From a checkpoint of a small mixture-of-experts model trained on Wikipedia.
Size: 13 layers, width 160, vocabulary 7015, 10.2M parameters.
Experts: 64 GeGLU neurons an expert, 2 picks a token, a shared expert of 64 neurons.
Below are experts of layer 8 (counted from 0) of a mixture-of-experts language model. Rows are named router (the router's row for the expert), gate (a neuron's input weights, with its number), up (a neuron's input weights, with its number), down (a neuron's output weights, with its number) and show model dimensions 96-127. Each number is 128 + 32 x the weight over its row's rms, rounded and kept within 0 to 255. Numbers have three digits each.
Before each expert's rows: "gets" lists some tokens that make up at least twice as much of what it gets as of all text. This comes from a sample of Wikipedia text that the model never trained on. Tokens count by the router's weight.

# expert 5
gets: "(", "| ", "\"", "In ", "201", "er"
router:114132165196138044177133138175108155139146170093112186134080066041181149136148176181111095170154
gate0:127146131126118165112103092137122087131110079136158189112103075099151097151075115124088110154162
up0:144094103119158120111128131183137146077143080118142159124157129081108098114113103151141203127147
down0:142073126148089154105135047136122157173212109082117100225104162108165117175099127081088154101133
gate1:112074111155097107117099133156181086150125052168113141189151135123130076079118137072160130121105
up1:146128186113107094090140089075107117117106095132131088131141100103137142148107128098139099115121
down1:175142118098170158150111120161092106074210136154148086059215140166106103124182212115111126102107
gate2:134149146133154137108157154150133096133089144207120181117160058084161144123115095194151104131134
up2:075117214107132130144134134127121127108076165138180149132104116107162075159153098179143115159147
down2:142142135167187168163145139149127086171081159119163147083149125198000113089117065132095167139124
gate3:107158146075092125141108166133152164098151124074166188120108127080138165128113133167123121151058
up3:102080151115110164123167153147135090148117131179132124150193116086134076124085117123141160096109
down3:134187068047141143106157177129119092105155168192156128110105150111160160124149146157125144166151
gate4:144078168182152126072155162181202101151205115138122090134100056104150132144110144180177102119052
up4:198100176185137154186128153155130146156127104089114138145117147120124153130117146177117110158109
down4:173162087060133124154153115101111119102203104140166100194131122158093157121112161125146109102105
gate5:092155163094181139122164122167142073139096127101097168169140114072161128108142116088180141141132
up5:151135105111107139065196155081129113169119144137112163136130133125127052106106167127187102127143
down5:164129125073151081144117070112162071097157062070123197126076132098136131105169174116158174111159
gate6:150128170128105122106153089139103181115116148122119080146120107118176160067151164158116113182167
up6:131144069111155131112123166180168145143122105125102121068143130144133064181106137086135117092132
down6:156103146098165120184153131173111158079137115106140160182123076076140068229161111080113169096146
gate7:141145157100103139143149160151134056166154135160108114165130045078145082104175118095101129134137
up7:143077111109162148124101124084130105143152171129114150083106122188113119207209189100128047177062
down7:103098130129125158130153154148165098103142128140141107155117081183107165098115134087127155099125
gate8:152155130126109098128086140152201081088151052099135105141095077146150146149166158122138127142170
up8:105036143074142160092146124130099155193105133174110110112162199130123101120089110159156111144143
down8:163115101146166113103085115196101125141122091136097101169093070090180126144106138078168082126102
gate9:121140079175151119147120116128218070149174120077123116147102143143144138170159157120062128183109
up9:162142143108123081069071132127125136156133139132178147119156125128115094134154104087174090150143
down9:157088124082132152121081088151131176121142109146144111158120101133023092121105191084119086090177
gate10:069155184160081097153091102136090091167123137158104068131097087138161129119152146110146083143162
up10:099096156112074101100123085148077152117099086164122118102124146086127184100173132164119140140166
down10:185056116109056107075118134102153113111138088131196153120145170149132140108110113131126106163145
gate11:109069136102199146088111161129188129161107098126171141128134024132149158081099105128134088108189
up11:076168098124141105115096116146104129139147168139171137106111096188138073087097130092149144062073
down11:114133120178116159122077112139112113117116102108106136070143124136152128041170093149172051083118
gate12:139133140100149099138100111092146099177129121120131118145143107043162122113119124145145069099141
up12:166158117107157127092163150161129099103140123163110104119119115116111051186148088071183138120134
down12:078097064119152105143150124164106135107110111122156087083100110157168172135168081196197186077138
gate13:164135147147103094093146122141127176151078063134089146156110037116145148143136151146082112175176
up13:074147112105103131098157112112105080137177116103170177096154159109116126147213130154174136161080
down13:087099145166078117096092166117092133154067125164147123144130098131235128158088149072144073126142
gate14:129060158150088169207114178160164138074120147085096195155160090073146087158126151167140125092168
up14:068127137127155153122114118087188174117145116200169205163145146091134101085174112168077144122136
down14:138170158115103166117087116150128145175164084121131041136143169168092109151134143174167149119123
gate15:136144087096132122169174102183224122120184124106105150136098062157125098109109169147161109100171
up15:058200150098184135115128126152144156098124123145141054145091110123131177103173088158113134107058
down15:078206103107108143109090137122106201134106191128107111087125126156178125155095074114114053206139
gate16:145155159111149121103168154146161124124163110050139130148097127087133122148135161134102067150127
up16:071137138040138162157148079102124124145112136148094073132115104131128142121133113121152161163131
down16:105127129172150087114104136127126125114076072084151209147166110137165131185138082134140134180182
gate17:086136123134107098078164148120126113074082146141118153114143132109144199133125206141121048179148
up17:174150146181135163127129130117176095158127101107112116134162103139125126160148184112081118056152
down17:175139072138130140218162103121115136161171084128108138114104119096178045134109169172147179202161
gate18:131111160129082155125144124173067098142108079159129141151149085066157143135198126118118131165118
up18:106152217123104109136103097186104201084162133098114139160137096095120164131135135100157086109123
down18:161156144136169154113122167089144089119127104155112075146128187165148097071137170164190173090213
gate19:161122207102135180176142102146088120156171081174155161156103130108173126153102110157202206117132
up19:102132127163127126113178150100138112070107125143164037146153112147118154045132114116120124180107
down19:130104119131073115137180107137153098071125139067155184122142145133065100141180130117128114133162
gate20:141092215103166162063117104095145126115084145141124152124155089136157166136137126109182098142123
up20:157136210161153163164143152174101142144095138134076087122143099107114110130148111115186080108098
down20:115179159109104105118114121070161101129112122115128076141202112167124105128097080162174160163138
gate21:092111158177101102176107092146102116142123109145145145147132162113145130129130121038074119120143
up21:150112111154129055169123139127060143067126095109118167116139103102123159131137094091158131131108
down21:210143124143160161155157109088197103132151134167082125148132144117162152149130110069152154131128
gate22:137200138132116148174148107126157145135120045056112131151087177135144161184087116124117132077078
up22:113148067096102150143166124149091126115122123178131156115132132144140142174138164207121120162126
down22:182159121126165172142128180116118072132100116096130109166175115125162063098068101091128143130100
gate23:123163130129151137091151097139081116117114112148128198100151064120144104151159187111108065130132
up23:080111129158124114120111073146111127094075109090151150154131106080131143187127088146149103134108
down23:147142135136182168138156181138095121109035121144131121106164100127116122115073118172153138079122
gate24:121069141155135129143124178214139145115136143073146171121086063107111124138141126127127116130064
up24:090126094082130147189144087140138127101127101082193090112128103092139136159177112149124124152112
down24:112114043123172146126104130190152139050078201122186134132173141113152152117110100070127112172078
gate25:104098183145079110114085173169085137169069095106139153144162159112153092095168173149165131127164
up25:137104089123141107122158135149072136104146110095151112166111145161147172138112132089144165199077
down25:096127120158176133181125159140145093124136174108111138186079182084115099118126124210075160113136
gate26:099133173096131087153103103113120089160171102160144155146094108130172077077129099146083187129070
up26:135172116153129113156118162133146117123135117120149131155115139122123183132187123101094168160197
down26:091094075123101178153108110110120133123128118124168110183124114173205080096127094117104147063127
gate27:071147121163110155191116094072113111103131138105072126180052177104142178119145174085085117157099
up27:124181084117190087173134140096064147171146163122159166060088209164126117134112173092111130160073
down27:109177159163142102144111123176117179140164090116122148117118128161031167133116126137112130143087
gate28:158137159153114095143146120158152162200128110148093182146133103095133165140192147181135131077151
up28:116132130079183143128128103124123043076167099142122115141150125116139091178090126116157135137146
down28:124150093105124176151106075163156122196075103066136180110068175155090162139205152161082115166160
gate29:129161166083101154116196146121118152146123128138091104189116107088157052105168145147165155163084
up29:175075142125139133142103097083150129151137141135155160119107128135101112192131152143126127108188
down29:116123174113135126111145092153117180133158073106166150130167114081119120150167078122071143083133
gate30:164142189116086154181087155135107158082143127106160132174095115132129147141116140166106168133072
up30:135146194098140121174181178123140143094085174123163076128115107141144141173071151154152122130064
down30:139097121118171175173134190095109104152114155089170149117114166169060155160119112150149104093097
gate31:122142208141122102157119159206052118137122134119144103168104115108131109186173179120104139123078
up31:127135157162120065141107135152127130157115074087115122155078101093118169136157176074125179126051
down31:168172059102090121148135120134188095170179106083107121075169120171054079173152127104098118129132
gate32:140044138140131091088120158145072119178147131140129153183133125105140053171151138113164112157108
up32:110191132162109167092130170078103137132104166184162119129168159125129158188112113091150042163148
down32:163093098110103132173174110147092106120116140092170168101151101144116077148119137127114086106059
gate33:071153128164112109150123093094132132186108098151136150164110098132147123122180153064135129084176
up33:148154104146085126120143117151169104079193160171117100107206123186133134121112129144107161134130
down33:092118092120104089095097157100118105108160107189097091185155168111207077083151144124177182208105
gate34:127099145183126119151047110142132143116158126130108090107111141115172148157150139110137130107170
up34:157077109104156094133145156141161093155196162152087083145119110111132093179098104102154078160158
down34:109058121135128132152122110089128200096098157173209164096182116127164091134114158127151142122101
gate35:130114160180145140208077156128131148109142143154107186126060138062133127149157168137123114136157
up35:125124116083121160048138185129144130142089122145096079126149117101128130170053092087146110142090
down35:165111127167115182140144113107155058128147179114107114213151102176122071137109127102107120113150
gate36:116131172140119093096093100161139158177139155181111127107106081090136140118103198132134138123087
up36:116192143083191124112186130160130131138100146073158100106089109138138127135107132138008144194102
down36:127145116155130141143162121121129161104181126174119141123129133146139131107158084089109077129154
gate37:145116182114133121125152169153126127088167127098111186128176051132140131121147117146107092148054
up37:095153130132130166120122180091158133114126118170180132134151137195141136105184125156176140085128
down37:117099101127141107158125107139141166136145172146138127113121161080069084133146109140134086105159
gate38:160188174103104095118143135147151127122115138069075184153083159108139151141165155150122112113124
up38:156153139141101083114112110126138173052129125123102173163093137107117102107146155079106168126121
down38:136141140149147082098153106149144161095115124121119087085117112049107130125120168145104184126143
gate39:110217150146116109181141104115147129130086130083126157178113118063130090128112099116080115124102
up39:123146136114100134191087079128101109202119168156144127128110135091136111108104156065112149089117
down39:143134123109108154055099188172088117146135059102135112100081160179105197095112167151118112132113

# expert 11
gets: "S", "H", "M", "L", "K", "P"
router:089121129149133119146103151194139113150119154106094208148087125107157120150143173150154032160141
gate0:125153142107167075089143147099160136122147137077149155179176076099152128098152180128101158124187
up0:128138163076167149132130155147154132163149129106165160133118090128120116133091181110124175124164
down0:175205110118154120114086168088125131114121168098100130134168123165082195096133096118098095126129
gate1:147184132126180152121105108148136111127181116166119165149115138098154126144088112176207088099141
up1:154181164104082157092133118101080200158171160154140117136205138139125161111158153138126143158078
down1:209189115107122124111131147074116167118120106111161122067110211172139155148107143122150166128089
gate2:102068152123135179178187148121067092132107157152128123109173087129139159155078152163113120160107
up2:122147125088142140100170179132106098179159136083112148143091122157153193077119148158088060100167
down2:089114151059084121140124115149108135134111105127089139138166114150121134203163110114084131130120
gate3:145067145108154130174093163100165106130165119118153107116072112134138158193114159125132101146179
up3:094097139141126123155119111124158145195098107093161148124056106165116151177157130084103118145129
down3:136071136103107135185092132141153149133106122117188147081133119188026171160137161159094165097105
gate4:140130134110121122103173096097120100176141123174137115155098150115136070126066156112129099154100
up4:074070116101131096173098167087093184074077125140100124140187115156134144118166140134076163159128
down4:115162138123138133127056148120189141147091205187170155134118147118139127122172151137115163182158
gate5:151107125095118112167113121094089107143128102146125096098105085070141147156108167166087128139098
up5:139141100131103116161077146138133160117110073148173138115135125145115168124060125088101106132139
down5:136125148132112143150111191124145153065096096129128107084114105093057129137158108107149153122089
gate6:127154113125142089081122211131097134150111129097099159157109132134145127108070128128169081066187
up6:178184105184149139134138136090079155161115094156128065138109185108132101117114106139099125098103
down6:122129137102135166147107094142140109092133097129152170162125131070208052174100075113131162123159
gate7:067150164149137166153119158190068118127130116185090187128034074117141115151108139122155088160144
up7:051188136128123169155159123206092121140157169147100150116047101150118114146135096116113084140151
down7:139124136139145090174115129131106135147115123096082134086045199189056097098132094166107132142132
gate8:102138116106115111129111178180118128127206156140134125124099088105145098148127167155077111191069
up8:124100126054145117143115139137105145201094124114132109120041121206137128133162167143148069119167
down8:182156052180135144191106119101080132115121108111210140098119130131059161190150091155081093098130
gate9:120111106155160073088128130157117153146115135127097201156120060072127085154130110138113125152097
up9:128104108133102092127138131150159108094106091117135123128146085134132102134188120130152111120119
down9:140096134118156137104139087146145080103151150149079128130148156213125138140079109118127108145142
gate10:093154142188169155118098096186070080136093139115138168157076134088148115165109162140154101189136
up10:134108122101121103119124147075114127168102125153174103144069139097124117120139097121096130123112
down10:119096128127091110194125048100162097109169193093108074084159071109186084156121132188101153100141
gate11:127136105173124101137085088129160094119109144130133138204090101158152151182092183112147111211158
up11:095099178160176104150153163131089105119107068162101172083131152158129128110131183113088157162117
down11:096179136134140147153095172086082146094090097147094111164111150119192136107151163151076143139142
gate12:097106135116108174125136107111156095172100117134083135164143092078141107155134166133122078128132
up12:120120139170170155161087083123159098164068116160091143202112106141119111138117102103145090110134
down12:116102115170109136155123149098179008129107130094109215132191119102148050095121121089121164110117
gate13:063139137177211059144114159166164077110143082122180160098108145101136166114127147110094091097144
up13:153161093155107161163150118114154099091152123091139133119089114120113108146117128089125087156122
down13:103147093129125072161107099168142089142125123111108168130143115157133154125104123041175092139138
gate14:117157145080151114134168110123153121134126100128108131137147156132145134084079143133143121153155
up14:120123166120174104124151114105112141134151087120116159105129155178139178117118103137136102097118
down14:117194101110147157195127112145092141147199119126141138144139173113123115071061084107092110162137
gate15:155105132084145119155101179137127125166078048096126106134081128086130154145116168113144130158117
up15:073144199162134157098140119138086150136144172144133136087147151093129048147126141122132119122081
down15:105116100122091116135179116149142103090150181204125154128082096142184078121135098105099075168073
gate16:149036123114139134124145135197148152181091096143139121170126180094131124117121114099099086156055
up16:043201104110112074147114038083178137152139150158127091138152099082141102124153070116114170116159
down16:085155157102106170099117113076078097112135138108085077255102180142247115139114139125127102130166
gate17:118165088153157137199098204197188100162113149128106113112088114112140129065053134153156094099182
up17:159107139135087093080150129140163084075149067199107098095181108128115119090095133091139174100129
down17:148190134104147150087100064123127145059112101142098121125142158076205103095155128094149063149140
gate18:157132185141126101126147159151097129106110135139116087137133092074137145185112088095047149171115
up18:157093163102143096092124116153189152131116167090128087154151162115119132106161124076135103131079
down18:160137176099136109122125091133127181212140093127173145119132096066141123181135080106148190152136
gate19:105120131153183133169153144130109137138146123133129095111157196129141158135133152130144112111090
up19:125134153168180082131124127138194167161109131101155089123138169143097104110134208182121027162175
down19:152140105133134107118138128080125124113157085117163116145132100166116145049178078115168129139108
gate20:088157125088086085164163186148085112096174187135093152134136049137141078109161179078134140142123
up20:155100123155139129121121113130195112065100080149119144147164177140131156109128087193063078133111
down20:148156113167087137132101149100175183158128044146107122137123130159169131127053130117122113132130
gate21:087123186202109092072094146146173158151184125171121141109097119150151142169165184133169185128150
up21:123166100132171131155188125083157136115069097094135070134119120159149183153104094089157109074116
down21:148181136085062110220136119074110114180084141184137054117115162054130139087044140151121149114083
gate22:084104234119090098132110142191123121079153130147128089116116098117147117143121108098082147116118
up22:095121098138134072091047126113133154126139068099125156169120129141123134138190144098129148171057
down22:130131070126087133190085114094097179121082137135156135076150111125147162127179111094111169112148
gate23:119139136174107118104094096108078044159129132110156123115043131103136084131071088132150103107186
up23:136091075114150124141141118174086126138141117166155140096173148164119143145171085089153119153079
down23:170125139151096085159107127154131162109137093085168125077098182145064097150141125132136138134116
gate24:103145141127137070132084112139155128108077126084161078120112060140131112167147129122089082145105
up24:127081136173157178138107109102143140134139142108092102141090157096123062134120084124142136107131
down24:152125129136148105149141157133158184165129163053102165121099119108186124111106119090187151131090
gate25:114123114165123133143130086205163080100089089102116146122118114088130115182163094072117087132151
up25:138097160125120108128139092137165102124104105138179146144131120099124090131136109058148103174136
down25:120082143118122148126121081180167122160139145126149183105141131110025110139134107051123128085143
gate26:100114179111103136158129144122185129137100151091138195175100169136147100171149158134128107134101
up26:101119190125122111153132072149199147165154148096132133148114140112144168108117145148135131101128
down26:140154113109049114146164114124100055113091123098153052145107167109175145160232113106135175116108
gate27:074116075154137142130147159205149163116059156167145159150136134166133163148087131149167154096145
up27:140097119179115147100048129101109123182139132138124090102122072108125127100155164154115088159149
down27:082133026064128112102165087099109069120078108092091072099094141170124157130145183173130100180129
gate28:125126165142134078154125123242061130113161159151106125179173071177161108126133155146123182137138
up28:100156153137141132132161054179063131167063129121035153173165086152130117089107144160139170109123
down28:135140120137142132157113144158116145124161084142090161099128193204067153143128130120106079131110
gate29:141154132138061102128149142110173153099137134061148101098125155090142050125154123059132114152145
up29:150165125087175149122202144116066155123171132149088104093095107174133100134174144096138140123186
down29:133069214128152147146071131137121134112160152093156138133121062104103099178125136111172138125142
gate30:173105145127105066140173111206134155109160131078119092110107094086151134137170132170079149141106
up30:099160120136107122103138096083145093095123063118105139152129152124144086095118107102091060116131
down30:144092119104126056130110153124126151092140124064130175153162076167071188121174091141096154161159
gate31:139119111102161126154146152073082152130118148084116192099133103091142072143122127170120205186123
up31:112112120155160137125148145120067167202167190158073091133121071120113105166174152102181163209116
down31:134129109112147093117153191148120155127068117159192131187152162124067132168154089145152108049158
gate32:138044164210123160159097194141132140083125128137165171146089089143127129126108085199126115162103
up32:126120170185125149127117122146124125090171105166182155127119115132131197116154108106048079135119
down32:107116131100080155108128056152088071135154101129102161112129193129027140087155104123103124149150
gate33:191144149120129086188105115139067142096124111174162113145117133088141154089115139106100138173073
up33:100097154116133148115125098123102178133094143085084081127123133118148054143125163104168138147132
down33:120124164142082081209091092148108141138086126073130148120091169148133132092096142123130144201138
gate34:148104224126141072109109166158110105113106122160128087139081178077148075112195135128103119142116
up34:078109077102142166161183120126105128098091139120088136142127119145131130152090129133045058125124
down34:119101144187155124118150133154121127151167126162135173159099111106168096128207189121114143141100
gate35:085171128156153155075111109119170064160101123104108098157087122117141035179131077109139078115099
up35:127093118180204140125162093108123135096042161156117095162169121092134038134129118117144198137118
down35:081161138099164111075059140134107097145151153151123090140146077117115118097169140143146164114101
gate36:084147173123079077173108085103143111171072157099156174133107128105141070078148143083121131110139
up36:176078118066127194074161159128156130170182155093100122093129144207146141134100121102144126067136
down36:137126114151121162093034057166169092169162134166130095149142157147135118174134129142104104101140
gate37:162133146172085105109122152166090170144072163149141129128117069133143138177119145156124082178119
up37:178093159146124109118142106180132103126139111105139132184065151168112082155110089137152119102139
down37:180138080104119122107125118140158183083089132136143157168053105159113149103099099156099094147131
gate38:125191115164090100105129097154117150100152058137092136186105113075144087124191158122131116137093
up38:132167123134122166144117115086102155105119169114090118104102152151151110155095086104137145160179
down38:132113131144168224095103108116100136059102114088065064136108145161138123129096117159117172139119
gate39:133098077088132098173094089177092125088170130093110106176104139133137133147109129095130165130165
up39:130133123121168129092135134129126144165192166133187135106160103168155100093045176167124131151109
down39:145105157092083168105132074136088166141166143174159162128076141105074084122158145066080127162124

# expert 9
gets: "1", "2", "3", "0", "4", "5"
router:072098120133097149147059141154183139095118128120141125102114094089160173134126143122138174139073
gate0:135168121157137103080130183128068082113151142167158139148106175093133150124075102113175102120160
up0:112085110169109149146157188123171126102123120076121223078121137094127099146074115079126081135091
down0:179167179096180089223105133153166130136114157088100119053105115074101128131164138110145121148115
gate1:100145128119151161103142176175114120121133138131142129092115095149155115099116146123104131165164
up1:153139076149101146123154128104123158111077172167136142099062155095154149145107127125167125187146
down1:119105190158145108133099094100138117174116114143129152045175157104091101141129144117106101180110
gate2:092156144097109134081102089162137116188135150160198117180159130141172171147112136182091141126154
up2:171089134113129146136104097137092194101165037109106138136142146091132104098168118146074134136117
down2:086117176156127175114140110169175161115079138093146139166108118137150105113117128120157084134212
gate3:101105149150148063164130155153160068126052149180137161093124137143155132148145127151091105141064
up3:097125131131174179080188165119072137084139122153098120162128099128129132195106086106127141120116
down3:059158117106123164142169153083165141117127182106168147165155169127188155130163159095119103149100
gate4:127060135111126180155177127148087094109147117091099102152123139046133091158167105103138135125147
up4:156173121066139110113112142149103142175133139155136189134175119162135110111145149136098086177187
down4:095088086169134051152099103130142161187077132104178137058037101195116134149142193143167129088128
gate5:179148161049173096179156158168119143104159181177129121144129097119124158173133097155124165110104
up5:109082138106113179082117168123187093135116120124102133089092186110119134129130163161161047133124
down5:138177091142118110195115092150139153092125175162177153126134146077129172094081124092172114132121
gate6:102077143153177121126031147158163077126112068143071163107142114127135105091162149137110129090148
up6:132171178064123168162122175129138082059155082153161099107041095148126122123137111130138088074132
down6:044116130095089170091148133102163122167103123150119107071141136140070156090133099192135123048105
gate7:111218139117084120107177113123088072090147126149102188123134135126131111146102112133057173118115
up7:118116135165113136107178154139122121159190111103149096131163164147138183172125131105042142198146
down7:163167143101083191084088140173181132157102165163106115145088126099104163091147134190155131120087
gate8:139148138120123170179139129163094154109131110107130166161123101092150099183138142184146146127160
up8:204114109143143156184130178132092093093059174160131216126151088094110163204088128188098134126107
down8:106168134097167124150081120114166092146106142104137101148137156098135130183131184101131095103172
gate9:140170130108155082081163145133191107122152146136147162116193066130154132125123148128148166105130
up9:126145140171086140098079142172149148138179190161165151103135147145105149177145139208178128080103
down9:151108094104128131118205146139134117083114138068127159087125139109088117163092097149125146109132
gate10:159159146169167107142171134176147175032104078152142092173121158098147100118145122114117121168110
up10:059112116136144123114078085124130136174146177122087152092064117058109165116186102163128134106149
down10:134108095169144111169178122118124131134154102144104176191060118139111199128079153146128089166138
gate11:155164090133153075138087201138107139110120169090129139191120168075139121113112092143106118148142
up11:135182157145131102159092135117138138132150085186090109136124143158122116109121101149106123121096
down11:155157098134184120143065129163108141093122096150114127187094155090117109129093094175148085142173
gate12:118137183149159104157124126164103119141161145137099126164082139097127111160151083088149115160116
up12:108166171196083135116096182158175107117130123146129141072181096156103128102104134098123108112149
down12:104177167132169143125104182147128140099145158140126135183121125124162177152101110125137128121172
gate13:130125148118129149122124066234104087118127148159127129176118161118138141125117182111131128178173
up13:152161136103117083197121131176133126101091140099134103124159161138141109116106127137068149134144
down13:179139102150096136124115118055123161178109162131109085135119133171113078152143109125153061107163
gate14:163174111151159160134063095155125074109137178136101146133158137064139121129104132140151144119126
up14:045074146103183086116142190123123147117118145151171138100101116137131139147202147116126087161084
down14:104078113110164151111146050147126125137112111174112166233140122150192167157144161145073112097172
gate15:197059136132133125134136122160155114073135145163140168136195106106152168088082154135121104121136
up15:129176081139127136156178140093129108073092106162161137155096094131127144147111077094146156085103
down15:167135115129127158112106132096088086153145179157156115209145107065156179156097134116142090126130
gate16:122160120085169158146164157144108142137127139098113163131099039145127137159138120124132076078149
up16:148167096096119121177124201158141187129144118163123133105129111069106117156135141124125128138155
down16:122104105083118108170149101124145106175195117127151122036154152156000111133124175078113143150156
gate17:088157124124096137152116155111090196123166127168148156136198104088139138143115186116093103167167
up17:084124156103162149169189042175168117130144090105098145138182137050121125136167140121183091119106
down17:092112174191150066183137096056163156152098130104104139129124213036204085098082176115102107131100
gate18:109104129142125184100111121171054151096064174098137099157070169039143134130139146129168166144149
up18:183184134090130162090157131149094122116061123064106124102129081199115147141118146127098097160163
down18:170184170136070160153149074084146080110090120142160113109093116110096138172088146143169096085084
gate19:106128101160112132120091118206104131115068166102129086134125108053120147146129174086182080144131
up19:119106154156160123082072100142153119110091114188102139142144144124129127117143094087133074198167
down19:111133177116135137074170099133152070080130165148138202167122117110137159109104120083110137187172
gate20:105152086150098163172050132159096117151101110178136136179093130109140110156121096088058131157091
up20:155153202188143115087166114143090077142123089172113136134155166127112129147043153119158132123163
down20:070173155123119124170125161152141143100074121112124102169140114076163044144087106090126151117130
gate21:117083128067124094189091162214066095154100173086097096176111123113146105108049119145165118101135
up21:104169114112093118168123123116172125155135162147160142117195135125125130149084175104068118085163
down21:120144148160109075132129123184171157203135221158178121110146162104129143144240140082155164173133
gate22:150139119105163106092100143146122142112143174129133197139097117093151109159107148083126142157171
up22:178150137173105114135197149114167142105082102087175067142108132127133125100071158171118118115084
down22:154132092152127128171129153155147080057134096153129117193074143159194083110108166148180149094132
gate23:109128128119106108132144160111181108148162170121131132133113128087120142141100086129149127110136
up23:090118140123140098086119162165121121119091157100088103115091135126148107152133128153139112182116
down23:073092129133191154109110145069171090090152164095181138219093121050190129141090120135174106129079
gate24:090113158088169140101142106122109095162062187142078105161140129153159148142112100129133104101129
up24:125132100074170080125123098142086138163133194129103071133105099106106115137103123121133085128242
down24:114104143157139081148161135146164136085119092143142111109133137132118131123106118119131156103129
gate25:164099154129169154130099127181146144149108141138144088147095049136155122096122134101142118145112
up25:148133129112103167087118130145136112169124108127137137134186138133110133086104109111142102130173
down25:098132169115077161171111121107166137147108147129131141087115123241044144128108145063112133140062
gate26:088111109072149133140081107130172171148119186153174170133147144132114131098116138141081156145151
up26:172088072197146084066121113131112135123108148084089127113142092091128107129186061067122164120120
down26:118155112094149117144148130155130087158121155037142131169117112020217099114122163098143103144155
gate27:148063176114160156096143113179129107103145171136146114123129077136158176153153130155081140171116
up27:138120120167110110147101116136226124145149096138169134143151070130129132095112153162143122061155
down27:124136140192133108060136134161151166180141139124128116193132007088135118114070102095122128082114
gate28:123123138134123134109109132135161195122088100173113136156076063107140144113161149091082062157155
up28:110058112125117101124146134135100159158146134050156147123174154104127161110108033150180148111068
down28:076208110095125145132163114120131117103154143113150178184158110115232129175119200122129141143172
gate29:134123173142131075092096129100107118169112110175138109131117142100159115177072142163088114142137
up29:073145084075111083116166166131137127144097168117117129127077125111144133098140125137089116123103
down29:146136196121128119122097205098146113111180128142108153202163132087240083121158137171204141112126
gate30:144147054084137146121104163111101115097153160158144140163157110100143113160124134157184110091150
up30:169057155145173084114130125101088103111132135090095114107098193168136129185087097138119193143170
down30:142081112084129050117148111098097098125113110131095201123134156091159128142136128137073193170139
gate31:074136152196104103163112194137122128136180097108089183135132117168146084136121176117177127088147
up31:121207096139134155127137236131140150104164133092143145153126098124115084137120089084200113135120
down31:166120128135150176164118112174176155116143116094138104241105097115111173108076151133091134163106
gate32:105123125140066143090118132150116139092108165103161114138206102122143163139145087110102091115161
up32:102169097164126090131113075108095130165182122150127082154101067113131173137194149148068110125112
down32:191111089071147128095161127164172132075162126117093151161108085126172168153079169080128100080125
gate33:102146141115152123131112173145143107123099065142172121151145070185157154162126107190145113094100
up33:099118076130096136056166141136186185135133128115120129125073119072125097142115160076133101240097
down33:165171212083110114139075141158104106093155086131143126187145188087124122129161106157203136108115
gate34:103098184209145165139116146164143139150108154131146115088088129083147112167137120121188105174102
up34:079097128141139199070147155167145141175082128139184146105110053099112150132191122091107150180107
down34:117160120054130136100085159145124122133158080140062097156111113070176149122125148114131124161085
gate35:066080141157123136175135174125172110134097181103108137103105138114124128114084145105102087160106
up35:129048148134082138113133050099107167134143139173150153103139137149130102154116098142141119145135
down35:138140162128148113197144165122168134129161114185185095206105118158147196086119104145131071092056
gate36:127099092122135087137147205120116095162156116151097202140120154147141142146085105168090143124147
up36:123140137153092152071163124148098158139095117139120065138118104132123107125173118153096085117114
down36:079144144136178135102124068103144164098150111145126115255141149098241109120186132163122111145161
gate37:100137145141130179130147134141075090132099062123129135154123167105132096109043120189096106171087
up37:048095156125134132100115106053086105181146087123095084170117092135138103094108098117173138222160
down37:110116177096091106108106104099136123133124115131188095067109142158068100120169190131085122179083
gate38:156111147163140112200114153115150155155117176080142104106088148120140123127154112130131100135178
up38:055106083160119159183099145137137160099112125141114101139175108155101162159145107117132140166118
down38:190085180078083147135110082104113151090088154102109109160149128074152158090113163113133153127119
gate39:094118105137128170133104130133122166077113063161138100154091156108108109100121086129184117137139
up39:200083089121147137093151140128096151109130128166071141132163137152131151124091159172112162150171
down39:123148138137184087107174130152133106208133132166136092148099184146138076155163134119126130099026